Weights of a small mixture-of-experts language model, trained from scratch on English Wikipedia.
Size: 13 layers, width 256, vocabulary 32768, 44.9M parameters.
Experts: 12 experts in each of 13 layers, 320 tanh GELU neurons an expert, 1 pick a token.
Below are experts of layer 10 (counted from 0) of a mixture-of-experts language model. Rows are named router (the router's row for the expert), up (a neuron's input weights, with its number) and show model dimensions 192-255. Each number is 200 + 30 x the weight over its row's rms, rounded and kept within 0 to 999.
Before each expert's rows: a language model's description of what the expert responds to. This comes from a sample of Wikipedia text that the model never trained on.

# expert 3
What it handles: Commas, semicolons and and separating items in lists of names, titles or places, and commas before which, where or including clauses.
router,204,209,183,166,224,194,183,288,248,221,186,196,157,161,280,210,229,142,166,258,226,188,255,171,211,182,186,183,211,175,213,165,181,218,219,169,162,183,147,227,235,174,196,200,253,210,261,135,207,220,202,184,191,258,204,233,207,212,232,229,157,171,198,234
up0,180,226,237,198,212,205,188,204,189,170,167,231,184,234,223,152,211,215,248,251,155,116,203,207,164,175,137,185,181,176,180,192,235,173,245,213,219,248,225,164,247,213,186,266,192,217,229,182,189,227,161,282,175,221,219,162,228,250,107,218,190,218,229,233
up1,222,186,209,166,252,190,261,178,204,178,182,294,176,235,203,151,235,190,246,223,224,195,206,216,199,303,230,219,195,231,193,216,156,186,194,206,197,195,177,211,240,236,141,254,221,185,201,180,189,187,148,195,220,189,249,117,223,190,197,192,230,181,198,206
up2,249,173,228,240,185,211,178,148,241,189,237,214,179,148,236,155,172,205,174,180,108,205,209,214,237,157,250,206,205,173,197,207,217,174,209,177,208,176,160,189,164,180,273,212,174,186,206,167,197,236,209,259,244,206,160,203,204,197,210,211,189,194,228,220
up3,201,228,211,232,204,268,229,202,186,280,184,206,168,161,206,207,187,217,225,187,250,152,233,147,202,191,234,223,262,201,206,226,203,197,230,202,200,203,236,163,178,201,199,249,144,166,241,195,166,184,160,213,265,195,204,209,227,248,233,243,158,281,218,222
up4,170,188,244,145,259,187,242,240,184,205,199,183,187,194,165,222,214,202,184,234,191,183,212,220,177,229,242,184,151,201,211,182,188,176,174,205,181,200,241,192,164,237,232,158,208,243,221,159,216,209,182,139,149,205,228,157,205,227,197,232,241,251,161,206
up5,154,228,250,173,209,205,168,215,213,157,268,260,156,208,165,194,244,171,196,171,197,168,200,195,251,195,222,207,204,188,168,201,140,181,218,192,221,184,202,145,265,284,199,200,180,218,184,209,226,200,155,274,180,153,187,169,240,189,268,195,161,162,217,133
up6,196,217,182,150,231,238,269,190,203,169,86,193,190,161,183,235,223,161,233,209,183,187,186,215,263,197,235,205,206,191,248,159,181,189,199,212,183,203,206,240,218,165,230,195,203,176,199,161,215,177,177,216,224,232,181,129,126,167,212,188,233,224,189,169
up7,201,155,208,196,178,156,264,180,194,221,191,270,210,164,210,187,196,203,237,226,196,245,180,250,242,232,181,219,176,204,230,183,232,221,233,215,223,224,192,204,217,199,172,225,232,164,214,165,180,152,195,225,198,186,146,180,229,182,241,194,240,198,250,179
up8,199,212,231,235,185,193,185,223,190,205,189,160,129,213,197,157,216,176,192,206,229,195,220,259,166,173,196,173,229,182,182,192,241,215,159,164,190,197,248,221,201,229,243,152,196,197,269,151,255,237,221,231,242,203,243,209,195,228,119,226,186,266,205,255
up9,203,228,256,214,233,214,167,186,163,222,170,186,191,204,177,158,190,174,192,244,172,203,207,215,194,170,203,183,248,212,229,130,242,175,232,169,176,258,237,203,192,212,187,278,191,192,209,166,191,196,191,275,196,204,248,259,230,178,185,200,245,189,234,241
up10,189,152,196,200,138,182,162,189,242,187,225,183,181,178,202,200,232,223,213,191,237,258,212,219,244,143,247,214,235,185,261,237,184,204,238,173,201,220,207,230,200,163,179,147,191,188,244,193,209,181,220,167,205,233,130,167,205,224,192,202,167,225,233,164
up11,228,156,206,213,197,243,158,225,188,210,166,166,234,131,225,218,185,163,235,205,252,200,219,177,173,170,190,197,204,193,228,224,158,107,178,170,181,224,239,197,168,158,132,170,194,185,232,198,173,191,163,194,214,214,171,251,260,176,234,209,227,165,171,198
up12,244,188,160,210,194,185,170,223,200,189,229,203,220,229,173,246,175,159,158,163,193,231,174,213,196,194,246,201,135,229,109,276,205,224,209,182,210,178,194,180,178,232,205,152,190,228,180,223,259,240,209,159,209,212,222,187,189,225,192,175,146,186,191,223
up13,177,233,245,229,174,247,191,216,199,144,207,226,209,220,201,246,267,203,185,221,168,217,216,190,213,168,199,196,220,170,184,176,176,162,165,192,199,198,198,224,208,214,198,157,159,189,196,185,181,154,217,186,248,210,200,198,193,140,211,251,189,237,210,187
up14,236,256,174,209,195,224,160,163,240,181,225,218,183,161,190,171,222,211,169,211,141,172,205,221,263,173,192,209,160,209,194,207,220,229,190,191,207,162,179,178,228,239,207,211,186,191,206,149,225,208,200,183,127,200,184,173,183,208,220,206,190,181,202,218
up15,236,221,212,225,151,220,177,230,239,229,189,168,158,170,204,193,156,183,202,170,219,246,233,210,163,126,219,204,206,212,167,220,243,201,171,183,187,191,203,164,181,218,200,165,178,206,217,201,185,174,222,248,298,181,190,247,229,236,231,206,163,255,197,236
up16,185,213,168,239,193,176,182,142,232,200,196,200,175,208,187,187,225,206,190,229,196,204,186,205,238,131,141,198,194,212,252,214,188,285,186,192,208,188,179,195,252,215,199,236,224,178,230,189,248,247,200,221,126,221,201,179,206,224,208,175,210,224,207,195
up17,215,212,181,249,281,224,217,180,165,243,178,278,187,199,199,83,192,188,233,247,200,215,211,188,241,271,205,230,207,238,212,234,200,204,237,167,164,234,198,219,237,219,177,241,224,159,205,159,175,182,164,203,217,188,217,237,251,166,191,170,189,195,186,203
up18,236,183,184,184,216,183,208,200,232,163,218,160,217,232,207,215,218,140,212,193,215,205,190,217,234,160,260,184,166,190,156,242,185,215,184,179,222,202,176,181,201,212,159,196,210,244,202,230,192,238,146,141,196,199,224,192,243,167,177,178,175,170,162,251
up19,233,179,216,178,256,210,182,194,233,196,213,181,185,201,218,128,217,248,180,253,160,229,198,254,171,223,229,171,224,207,258,168,209,226,204,184,179,211,216,212,196,180,193,176,254,250,265,82,203,223,201,176,171,210,199,168,204,201,167,209,254,232,244,216
up20,169,168,200,215,164,146,172,161,213,204,131,249,203,182,219,220,205,193,261,191,220,236,220,217,216,235,176,200,201,196,238,158,187,141,210,198,197,178,195,277,223,175,172,226,176,162,198,177,203,141,241,229,190,196,150,192,188,211,191,274,232,233,240,181
up21,145,181,199,219,207,208,194,217,204,237,182,158,154,173,199,175,175,193,177,248,202,183,210,212,137,169,184,197,237,207,227,182,264,192,194,203,219,217,198,249,186,214,254,194,218,199,252,134,178,119,162,214,200,162,185,231,218,194,239,235,229,192,202,228
up22,204,184,197,207,208,200,274,203,200,201,150,254,179,189,213,181,199,205,245,204,227,189,182,202,233,242,247,215,195,240,201,182,203,176,228,242,177,207,196,253,213,144,224,248,199,188,144,186,178,142,116,161,204,173,152,171,204,184,193,232,230,204,208,203
up23,185,175,192,187,150,158,197,232,208,168,227,232,205,214,208,211,215,137,193,252,143,209,197,253,184,186,221,195,187,173,194,193,183,172,156,196,213,176,178,189,225,202,199,196,182,215,203,165,239,154,192,153,268,216,216,162,207,180,155,181,179,177,209,212
up24,178,181,206,164,243,198,218,183,192,230,202,161,212,210,222,208,213,141,211,209,198,170,225,188,173,214,210,272,193,238,210,188,177,241,183,208,183,207,198,182,177,167,263,194,201,191,172,207,171,232,133,176,137,191,193,211,218,204,210,202,171,255,146,173
up25,252,166,208,160,166,204,170,220,252,178,225,196,197,218,199,222,250,176,191,187,247,257,202,233,178,145,264,236,153,198,187,237,181,185,163,201,209,192,190,171,213,223,181,173,225,185,190,149,207,180,177,215,220,224,212,191,173,186,218,237,230,173,226,195
up26,173,207,264,212,226,183,191,195,197,193,146,225,217,188,213,207,192,206,236,233,159,203,198,243,187,204,224,197,210,170,183,235,189,173,225,208,183,197,247,190,205,164,197,191,196,222,227,134,216,229,216,240,175,199,229,183,163,262,163,238,177,163,233,193
up27,182,198,181,207,234,214,270,232,186,205,184,258,219,148,196,222,210,157,209,203,221,262,209,182,199,226,192,209,149,189,196,188,168,153,162,185,191,210,149,179,178,199,180,173,223,144,226,147,218,164,204,140,212,209,224,190,208,171,207,190,228,177,170,191
up28,235,210,200,209,206,215,175,240,262,187,212,214,184,154,243,212,200,206,223,189,184,177,189,166,248,192,204,177,186,224,184,244,212,262,184,220,194,153,172,185,226,202,226,216,219,197,225,225,200,241,173,187,196,185,222,185,202,219,227,175,233,200,213,183
up29,109,185,209,182,149,202,252,200,196,188,185,203,172,196,171,224,187,193,155,211,206,185,202,224,171,206,178,218,197,228,185,227,157,183,194,205,230,228,188,185,194,233,155,141,152,174,207,158,221,133,188,161,155,208,226,192,229,219,235,236,213,264,199,192
up30,214,242,209,239,172,182,177,244,210,206,191,263,150,143,211,169,199,192,231,177,240,206,207,144,219,225,195,170,182,158,123,226,251,247,209,201,205,208,215,178,216,224,204,166,202,199,208,231,195,178,169,214,240,180,210,212,186,294,170,180,173,206,233,214
up31,216,209,274,199,164,181,228,150,157,203,192,181,164,168,195,178,200,204,191,225,157,157,206,220,252,204,245,219,216,199,225,131,210,178,176,210,197,248,239,167,171,211,154,258,205,168,193,171,161,173,237,217,219,147,230,224,230,187,213,178,227,189,199,214
up32,144,240,202,219,206,156,188,176,229,173,199,247,183,204,214,160,209,212,234,198,206,270,217,240,218,178,173,173,215,166,190,195,200,176,189,163,217,200,171,182,192,176,191,159,182,243,257,150,202,220,208,258,192,190,195,233,216,234,167,235,178,226,243,205
up33,213,191,171,158,250,156,159,267,189,172,204,179,146,120,204,183,218,187,182,220,208,182,192,227,270,255,220,174,168,168,193,236,221,217,164,203,174,190,226,202,231,215,244,217,179,237,201,165,216,263,227,160,187,215,212,227,223,222,206,181,197,205,214,195
up34,216,186,217,203,204,263,184,153,202,207,213,236,189,178,185,165,242,136,146,246,171,218,218,207,228,155,229,210,218,202,274,178,130,165,301,168,214,184,182,188,263,175,213,261,216,176,177,162,198,208,189,256,222,139,179,202,209,179,242,161,191,211,184,194
up35,179,200,147,159,180,182,218,188,192,200,132,201,258,190,176,258,178,147,186,198,198,179,206,193,230,240,212,205,161,214,189,179,160,186,180,190,206,196,218,214,217,181,170,187,133,168,177,233,217,228,188,201,185,222,219,180,195,163,204,199,247,247,168,199
up36,213,224,269,231,141,197,188,152,199,219,192,147,178,159,159,181,169,183,166,218,172,209,226,246,124,198,213,222,210,194,242,222,181,147,143,168,201,262,222,186,142,215,139,233,190,169,237,181,205,207,225,254,226,219,218,157,164,233,166,171,159,178,239,229
up37,226,187,138,233,206,219,233,189,219,212,192,251,189,273,187,175,209,174,189,180,166,159,196,143,241,187,175,190,170,232,199,180,203,225,185,204,199,209,149,172,221,241,183,201,221,166,165,262,134,143,190,119,221,196,210,184,243,156,238,169,190,153,171,252
up38,210,189,200,208,205,186,187,256,177,200,216,167,240,186,192,210,184,192,195,247,112,197,201,212,164,196,213,184,206,136,169,200,190,171,174,198,234,168,173,221,187,186,242,185,178,247,209,211,205,221,139,178,207,197,223,226,204,173,200,166,180,165,183,234
up39,233,176,252,215,198,171,132,184,214,243,241,198,176,233,165,154,232,248,191,173,205,226,217,191,127,206,202,182,216,177,189,224,169,172,201,178,189,185,204,166,211,185,204,214,184,203,240,183,148,247,176,198,191,231,173,220,216,215,210,251,194,198,162,186
up40,203,158,201,123,250,257,216,186,186,190,166,164,264,213,222,209,175,147,232,203,210,182,200,156,224,207,230,224,181,238,226,194,176,184,205,211,183,135,210,213,205,223,155,220,179,211,213,186,230,186,170,209,200,198,163,215,232,159,215,181,214,218,130,206
up41,207,174,215,271,229,152,150,199,202,225,130,160,135,138,216,208,155,207,212,199,204,217,227,197,164,202,184,178,215,161,191,199,241,224,194,172,225,172,210,209,161,182,191,162,175,210,239,174,137,240,193,255,177,174,187,223,197,185,207,271,189,173,234,214
up42,186,182,224,246,177,250,209,215,235,215,203,241,180,179,195,180,247,236,255,165,201,202,220,133,235,216,219,203,234,175,215,184,155,224,209,227,199,171,169,244,210,217,194,230,199,179,199,239,135,175,157,226,216,135,212,224,239,180,213,217,220,205,135,245
up43,266,199,142,227,182,196,253,215,240,206,195,209,186,126,226,199,173,194,188,216,176,147,190,192,137,182,207,204,190,191,211,186,200,205,228,189,237,188,203,149,164,151,163,154,183,182,190,188,187,158,199,182,174,191,233,149,203,220,228,246,208,220,227,205
up44,234,151,199,216,210,208,187,161,221,216,187,203,174,220,200,204,210,153,210,219,212,187,203,171,270,149,224,166,215,216,224,200,224,209,236,180,212,212,224,205,258,257,235,226,172,204,215,117,237,207,192,191,216,191,135,196,248,208,191,198,166,239,192,248
up45,204,200,214,201,305,235,219,198,193,209,196,143,184,248,210,266,195,184,195,183,207,123,212,168,194,197,233,230,199,208,208,195,198,208,179,208,220,186,192,242,197,208,222,187,181,252,186,208,162,244,103,213,201,157,205,195,197,192,224,260,195,226,191,214
up46,267,183,218,162,216,284,144,183,247,153,193,251,151,200,208,189,228,223,170,221,213,180,211,208,176,146,196,182,223,179,224,192,213,219,261,172,192,206,240,145,217,218,184,197,234,158,219,164,208,157,224,185,227,209,212,219,193,238,242,215,165,154,201,245
up47,217,190,231,241,177,201,181,176,190,227,248,170,237,205,200,171,240,219,234,218,247,250,192,137,217,166,224,258,212,212,234,232,138,233,228,213,185,222,201,162,205,174,188,209,241,229,227,159,176,275,149,264,167,185,186,191,236,190,167,218,187,220,208,184
up48,226,152,194,181,212,258,231,169,245,188,185,208,165,153,244,182,159,195,153,207,187,200,193,228,158,217,228,218,219,188,299,156,182,226,213,201,183,142,206,279,154,200,235,157,271,192,210,251,192,194,220,173,205,180,150,231,161,179,273,186,197,184,169,213
up49,188,228,246,201,254,141,183,243,164,221,177,142,130,178,198,145,174,208,227,198,263,187,221,179,198,199,167,173,208,192,174,207,219,191,168,204,172,174,257,199,205,217,173,182,217,233,246,155,194,223,212,202,208,195,232,189,223,252,176,230,215,241,213,207
up50,193,186,191,163,225,214,246,251,185,199,193,238,201,247,186,169,218,197,284,227,174,109,200,200,203,208,178,212,195,142,213,175,170,204,250,203,204,187,204,192,201,200,181,283,158,175,187,189,224,220,128,218,178,226,226,174,258,169,148,223,198,261,138,197
up51,263,213,186,254,190,227,152,225,213,229,192,202,122,129,204,177,189,239,190,215,206,153,231,173,220,172,206,163,221,203,267,211,242,215,204,185,193,158,222,172,215,286,185,170,172,156,243,129,206,221,194,210,227,150,214,195,217,203,196,217,187,245,241,251
up52,136,191,167,194,153,220,197,234,186,221,207,217,264,175,193,222,189,124,157,209,184,235,187,145,234,176,278,237,225,190,202,196,194,163,165,198,210,171,205,168,156,174,234,159,175,162,179,183,229,162,228,205,223,243,209,200,162,179,270,198,207,245,152,174
up53,164,217,172,224,162,227,197,197,207,186,186,222,194,158,185,222,190,213,185,211,174,210,225,286,212,147,219,218,183,138,195,241,226,234,225,213,193,251,203,235,152,177,220,182,189,225,231,186,228,187,167,255,162,242,237,182,164,217,204,224,206,176,189,202
up54,212,201,156,225,199,165,229,237,179,237,186,192,231,216,199,203,142,155,255,224,197,182,207,167,223,240,226,253,171,211,200,212,130,198,197,211,176,176,247,232,199,180,219,188,222,218,186,216,172,229,209,197,147,224,171,227,253,151,214,216,213,202,122,185
up55,196,208,255,167,212,239,217,190,212,219,223,235,249,198,219,202,274,227,249,230,172,193,203,194,130,166,185,195,199,147,203,195,189,176,210,205,228,220,237,177,169,175,188,226,194,215,203,154,186,202,167,189,194,149,267,184,194,237,178,201,240,236,182,193
up56,206,161,158,171,168,197,146,234,257,192,233,175,191,201,241,194,164,228,224,202,215,290,189,191,209,232,172,208,201,246,182,248,220,225,163,195,190,161,109,216,212,175,272,146,220,203,211,220,200,197,175,158,203,207,170,205,244,184,264,199,205,173,227,160
up57,227,181,222,211,199,165,218,189,209,194,212,191,221,223,160,204,259,199,227,213,205,231,194,184,282,166,229,184,231,198,192,186,205,241,168,169,212,217,159,173,211,233,166,247,192,219,219,184,197,159,182,138,221,165,215,185,252,169,192,133,225,145,207,219
up58,204,209,255,227,197,264,178,161,227,159,211,151,151,150,210,175,186,240,134,179,190,201,225,258,154,155,238,203,295,163,287,185,203,164,173,226,203,169,191,228,123,179,206,151,194,220,223,198,159,233,191,252,224,160,211,226,192,206,244,209,188,222,229,230
up59,207,191,185,215,113,121,175,220,215,231,169,189,209,234,192,207,197,174,219,227,190,232,189,182,225,186,199,210,235,176,277,213,191,260,258,202,204,135,179,233,203,242,227,172,172,150,209,206,192,169,233,223,182,177,160,179,196,182,185,187,188,191,180,183
up60,218,211,219,218,186,219,211,212,168,155,201,220,239,253,157,214,221,229,181,242,204,136,208,238,173,167,159,202,182,193,189,243,225,224,239,206,229,253,201,177,196,205,214,187,218,191,230,207,222,252,181,185,201,293,250,164,187,234,198,229,210,170,195,206
up61,242,232,232,229,254,191,148,194,223,206,222,178,180,250,210,199,191,242,126,175,213,272,224,156,170,224,193,231,243,203,175,223,211,256,221,164,190,168,172,192,169,185,263,166,173,224,208,222,184,239,231,184,210,233,181,223,140,227,198,210,158,178,251,210
up62,231,186,154,239,122,225,141,159,211,197,219,187,214,187,201,211,195,204,209,233,170,146,219,228,158,172,181,205,197,146,282,235,147,219,208,192,194,245,206,191,214,198,173,214,206,239,237,246,178,201,152,207,157,196,223,191,215,184,162,228,177,178,149,187
up63,245,174,191,160,224,247,190,226,220,181,240,197,232,204,231,176,206,246,187,167,228,249,216,199,234,143,231,209,172,180,143,264,189,164,197,195,234,182,179,150,174,225,198,184,214,191,215,228,161,162,198,167,220,228,230,160,245,169,174,172,239,168,177,174
up64,184,196,176,154,234,155,195,237,176,237,148,222,206,220,209,207,198,147,204,194,184,201,185,246,225,229,258,218,109,239,164,197,182,180,186,219,189,174,206,192,235,230,213,199,189,241,200,147,260,217,183,152,199,245,201,184,205,164,197,171,217,221,182,184
up65,233,166,168,184,216,164,252,192,189,231,174,243,192,199,216,182,198,186,173,236,178,138,196,196,214,272,235,226,139,258,191,212,208,185,189,248,190,233,165,174,235,227,192,196,265,154,158,214,189,146,186,145,188,215,200,183,224,181,242,162,223,101,192,175
up66,203,221,241,200,270,192,176,231,215,181,177,196,213,182,192,175,204,198,165,185,257,185,202,184,187,139,206,202,217,245,215,175,183,181,230,145,199,227,212,206,199,149,141,174,219,215,241,201,157,163,200,205,210,175,242,237,190,189,221,209,214,216,170,205
up67,229,181,209,203,223,206,214,204,163,186,189,174,201,201,220,262,198,228,181,200,159,126,208,160,222,261,187,195,252,198,224,196,183,266,155,201,203,205,221,175,167,226,178,172,227,177,203,225,155,185,187,147,192,159,220,174,197,128,246,222,168,160,172,200
up68,164,154,218,175,193,190,200,201,218,191,197,173,193,167,190,212,159,182,122,223,179,199,234,191,191,183,175,194,253,195,240,164,195,205,231,172,212,187,227,270,175,222,251,223,144,179,220,171,226,180,183,229,183,210,208,226,187,218,205,232,186,235,196,229
up69,174,140,175,159,213,171,224,252,208,205,141,238,221,218,198,247,233,152,256,216,184,212,199,182,189,280,173,175,183,229,137,210,228,226,153,201,172,194,168,236,259,190,266,185,222,203,196,182,190,189,184,188,146,216,175,199,207,190,175,235,244,235,197,211
up70,219,235,173,270,149,175,234,177,174,226,172,193,231,168,206,187,208,167,179,203,215,230,214,222,167,148,158,214,204,185,197,222,205,194,198,193,221,229,195,181,144,217,188,222,181,160,212,145,250,157,202,247,231,242,216,156,218,218,180,189,204,274,192,210
up71,153,201,258,225,195,184,198,199,171,214,214,155,179,147,209,154,199,175,245,173,185,170,202,169,163,218,169,218,196,204,194,206,219,224,228,190,206,254,237,166,221,209,189,213,165,238,242,202,166,308,171,286,139,162,160,190,232,240,145,195,167,224,254,179
up72,195,231,181,220,236,209,172,158,200,191,190,196,209,248,186,183,234,183,210,195,193,195,203,199,194,209,189,199,193,185,172,227,180,263,173,194,206,194,165,150,216,269,229,203,159,250,188,154,200,245,138,200,182,171,244,204,228,211,172,187,139,253,145,246
up73,198,191,214,204,204,242,265,166,213,180,185,237,187,196,224,188,238,174,242,209,233,269,211,165,245,230,226,229,215,207,244,235,163,247,187,177,181,213,198,212,194,219,177,168,220,191,239,188,158,204,205,169,191,211,214,198,213,206,182,168,193,220,185,206
up74,196,189,241,175,271,211,182,243,212,175,200,150,175,154,208,241,188,146,239,162,229,173,217,185,163,213,182,178,221,245,189,202,225,243,171,199,195,217,195,182,187,190,258,166,163,232,201,202,190,249,165,244,205,186,201,203,255,214,238,219,184,188,189,224
up75,255,196,183,236,185,140,221,199,232,214,191,189,170,251,164,220,205,175,170,185,201,227,207,165,243,184,250,186,187,202,164,214,183,256,177,172,192,179,218,233,202,254,235,164,191,231,202,184,210,225,230,172,233,191,202,241,186,192,174,206,155,218,191,248
up76,244,182,205,196,281,297,220,192,191,169,126,177,194,180,214,224,155,148,226,184,177,179,191,198,207,226,216,181,226,213,192,190,267,227,203,189,167,164,193,234,179,223,256,182,183,221,201,204,243,230,189,194,240,199,189,172,168,192,212,213,204,231,227,256
up77,171,246,163,214,217,152,211,211,184,170,182,181,225,163,205,186,212,184,238,184,223,142,215,239,231,208,172,212,186,208,198,238,233,239,205,195,212,246,202,221,215,211,151,233,227,237,231,269,154,191,191,172,209,192,233,209,240,199,170,166,233,169,223,173
up78,193,224,157,227,188,238,226,189,161,209,177,191,204,167,202,198,183,197,149,207,169,145,200,214,178,238,201,227,144,200,160,193,225,259,162,219,208,259,162,180,230,215,195,155,165,183,187,238,179,152,187,230,195,219,229,177,148,211,165,215,176,233,173,218
up79,166,155,176,190,227,211,157,204,218,189,199,208,174,214,184,226,234,203,223,229,211,139,197,233,254,219,190,168,178,182,239,209,171,178,202,205,218,194,204,164,238,200,121,181,197,183,220,133,200,176,179,164,163,206,224,165,242,181,193,206,197,199,169,198
up80,195,238,181,260,160,152,171,169,192,229,217,168,207,205,191,226,193,145,206,184,231,252,196,176,263,150,202,216,183,217,191,228,213,253,219,178,200,181,192,140,193,247,219,222,204,183,173,193,244,254,233,281,229,195,213,234,215,192,240,188,176,230,189,224
up81,184,181,287,196,235,204,228,220,206,176,197,193,194,142,220,158,185,153,257,192,171,211,181,227,156,176,184,191,213,180,209,230,204,161,191,221,217,216,205,211,150,147,189,204,209,217,250,162,214,206,154,268,183,195,230,226,214,212,177,165,203,148,230,184
up82,214,209,186,238,176,150,195,216,188,252,145,220,198,216,186,191,204,199,175,229,153,185,211,233,191,179,171,197,203,237,179,162,199,193,175,187,200,241,189,189,253,214,182,219,184,210,181,196,200,121,210,120,238,178,232,184,219,214,163,192,289,194,203,237
up83,165,178,170,193,226,220,208,216,191,197,192,222,152,151,206,184,189,144,168,206,173,187,184,202,257,214,233,190,187,203,210,190,187,178,151,218,182,194,180,175,178,237,251,204,129,225,219,177,217,159,216,178,216,250,218,206,221,180,226,136,188,213,190,176
up84,186,134,206,202,185,234,228,214,237,227,210,224,214,252,187,251,241,212,227,201,203,159,204,196,229,207,226,207,193,199,183,194,153,197,236,213,234,184,181,248,188,225,220,191,202,207,192,225,153,153,126,178,141,177,168,186,218,164,242,250,186,155,159,207
up85,183,207,192,162,281,200,214,193,202,234,149,225,239,229,185,231,210,192,227,201,194,213,191,138,279,210,236,194,226,190,238,205,195,311,244,203,190,149,178,160,224,186,219,249,160,229,193,162,223,204,143,187,146,197,218,217,210,197,184,167,151,219,194,209
up86,167,197,219,195,217,245,196,153,251,152,205,232,154,255,179,188,205,155,184,199,192,191,183,184,203,162,218,177,228,233,213,251,190,214,232,186,215,207,214,229,216,182,218,153,159,226,210,166,236,218,203,225,211,167,184,206,184,254,197,225,181,232,220,243
up87,209,159,204,169,208,213,210,234,222,214,175,188,262,250,212,176,209,231,188,168,202,153,190,203,221,169,244,193,229,209,208,159,222,152,237,217,200,178,191,225,187,198,171,213,219,169,201,170,246,123,144,172,191,184,227,181,198,178,219,154,236,187,166,194
up88,193,264,198,184,190,174,223,212,186,217,184,182,230,191,180,178,213,153,181,201,189,226,194,199,174,223,217,221,159,227,126,229,191,221,135,205,196,218,228,174,190,200,216,183,229,254,184,194,216,273,141,193,163,210,231,210,167,249,199,198,227,270,163,214
up89,164,169,216,228,182,200,224,218,191,208,156,162,200,198,197,198,196,173,138,221,157,173,203,217,163,185,165,224,206,255,183,176,196,186,190,185,178,240,249,228,182,173,202,188,158,152,202,125,224,185,201,223,205,218,189,172,210,161,116,218,198,267,219,218
up90,155,204,184,166,210,181,241,165,180,205,194,213,246,187,208,257,174,200,201,203,241,183,225,151,219,268,180,212,200,172,254,201,145,225,222,207,193,198,214,191,191,169,167,265,171,223,214,285,170,235,161,221,95,229,184,173,224,190,212,218,189,250,205,203
up91,205,215,295,229,221,224,146,222,199,137,206,160,184,130,201,178,218,129,241,211,184,237,200,265,208,167,224,203,213,198,193,213,216,189,214,174,178,221,214,230,215,182,188,174,173,177,206,174,206,187,174,277,201,210,248,196,211,180,178,167,193,191,281,194
up92,201,172,258,204,207,262,225,202,239,209,200,222,225,221,198,244,227,218,160,224,168,187,200,188,178,175,241,215,209,154,241,209,196,162,219,204,194,154,215,182,153,166,196,198,196,196,211,199,189,219,215,152,235,204,214,152,159,221,214,250,220,210,186,216
up93,163,208,152,194,211,220,209,201,202,217,187,207,226,180,211,197,204,160,155,217,186,202,198,229,197,176,214,199,174,246,197,179,192,157,234,213,205,268,188,182,216,178,189,205,171,213,199,149,227,141,146,203,230,211,227,197,191,233,193,162,221,225,157,174
up94,232,196,189,232,206,241,208,169,220,234,190,226,186,201,217,165,189,208,162,228,147,175,196,190,236,231,229,185,181,206,202,215,203,223,185,235,212,202,162,183,192,225,197,215,221,223,210,122,209,177,182,163,201,214,201,168,198,246,187,191,206,265,224,238
up95,172,180,182,215,251,186,205,179,205,227,221,192,225,204,230,245,145,134,229,176,237,125,201,150,223,192,204,210,214,230,239,226,139,212,187,203,208,159,232,189,199,214,197,190,182,238,196,248,190,222,168,215,219,172,199,228,259,174,218,133,187,180,170,215
up96,177,215,163,190,170,244,186,164,212,222,174,196,191,215,173,236,177,160,166,209,175,170,218,233,171,169,225,230,179,202,227,193,165,168,183,195,205,185,216,160,216,231,227,188,123,208,216,195,263,246,218,208,189,197,182,179,161,253,199,241,201,244,154,199
up97,249,171,213,221,273,198,172,200,231,208,146,162,175,184,208,237,155,186,221,183,194,217,193,218,222,199,211,181,178,175,177,201,235,173,174,172,212,193,202,257,173,212,181,163,188,230,210,189,189,232,180,227,170,182,192,207,188,175,213,243,208,193,202,206
up98,127,271,198,243,202,200,170,182,175,192,226,202,200,208,173,170,256,163,165,202,196,173,197,212,212,124,181,213,231,215,183,195,199,170,201,206,202,234,191,201,202,192,133,216,161,220,176,178,209,214,185,195,213,193,260,198,175,247,159,202,210,257,212,198
up99,254,150,179,201,191,251,215,204,223,184,221,209,164,213,189,203,182,192,195,189,146,199,183,243,262,174,264,180,175,177,221,189,203,164,250,220,219,136,152,267,222,242,201,217,217,226,174,254,166,152,170,160,241,144,226,179,219,162,242,163,190,159,197,212
up100,226,212,213,221,195,193,190,239,197,167,237,203,230,179,208,182,202,175,211,208,153,188,205,257,130,221,147,192,205,204,173,222,184,155,161,178,192,236,214,207,185,171,198,219,204,171,208,201,206,285,178,238,201,251,228,132,229,167,137,220,215,226,216,210
up101,171,183,175,211,189,254,210,193,230,161,169,183,198,265,224,192,193,154,230,188,148,203,208,171,191,142,178,200,188,197,236,212,156,199,182,206,192,183,170,191,201,194,209,186,162,206,228,211,199,154,208,198,221,180,200,199,204,194,168,210,178,179,150,221
up102,278,221,186,187,237,207,150,203,221,173,162,264,178,168,189,181,205,212,235,212,228,149,206,224,285,231,186,184,167,192,139,236,188,229,197,167,194,216,225,149,292,214,164,221,246,196,185,181,215,234,170,160,175,215,167,223,235,211,220,192,202,170,210,199
up103,210,231,195,167,222,196,125,201,193,203,191,203,206,207,240,147,205,157,222,188,141,208,221,250,179,167,186,217,215,177,176,130,196,171,212,212,196,179,199,207,212,191,210,246,164,240,198,194,170,187,160,221,147,194,227,232,266,216,242,192,201,210,158,215
up104,251,189,221,206,221,212,226,189,233,198,238,131,168,212,173,243,211,214,185,163,223,161,221,153,207,222,273,227,175,220,202,219,168,215,184,188,214,191,214,158,176,208,254,172,140,239,198,170,191,234,149,210,181,156,168,188,204,238,233,198,126,213,180,184
up105,203,198,196,204,197,241,230,246,215,185,222,232,174,203,250,167,213,191,283,196,246,209,205,186,246,183,182,208,163,229,211,221,129,219,213,194,215,174,161,205,259,223,188,235,251,216,215,206,179,218,188,195,271,135,194,192,258,172,189,154,168,180,221,177
up106,175,185,217,166,220,120,196,255,157,224,187,142,184,201,180,210,212,208,215,227,200,225,227,182,166,218,168,178,178,177,166,207,215,211,164,192,220,209,189,247,199,241,192,194,197,211,206,182,210,195,175,222,187,213,228,217,228,221,160,260,192,181,189,205
up107,176,198,238,199,247,225,239,211,215,201,135,233,191,134,205,231,178,169,218,192,185,114,208,183,200,218,237,170,176,250,175,190,184,151,188,198,182,221,200,202,217,148,184,178,157,237,212,180,177,209,202,205,208,208,192,155,175,255,202,197,195,226,203,212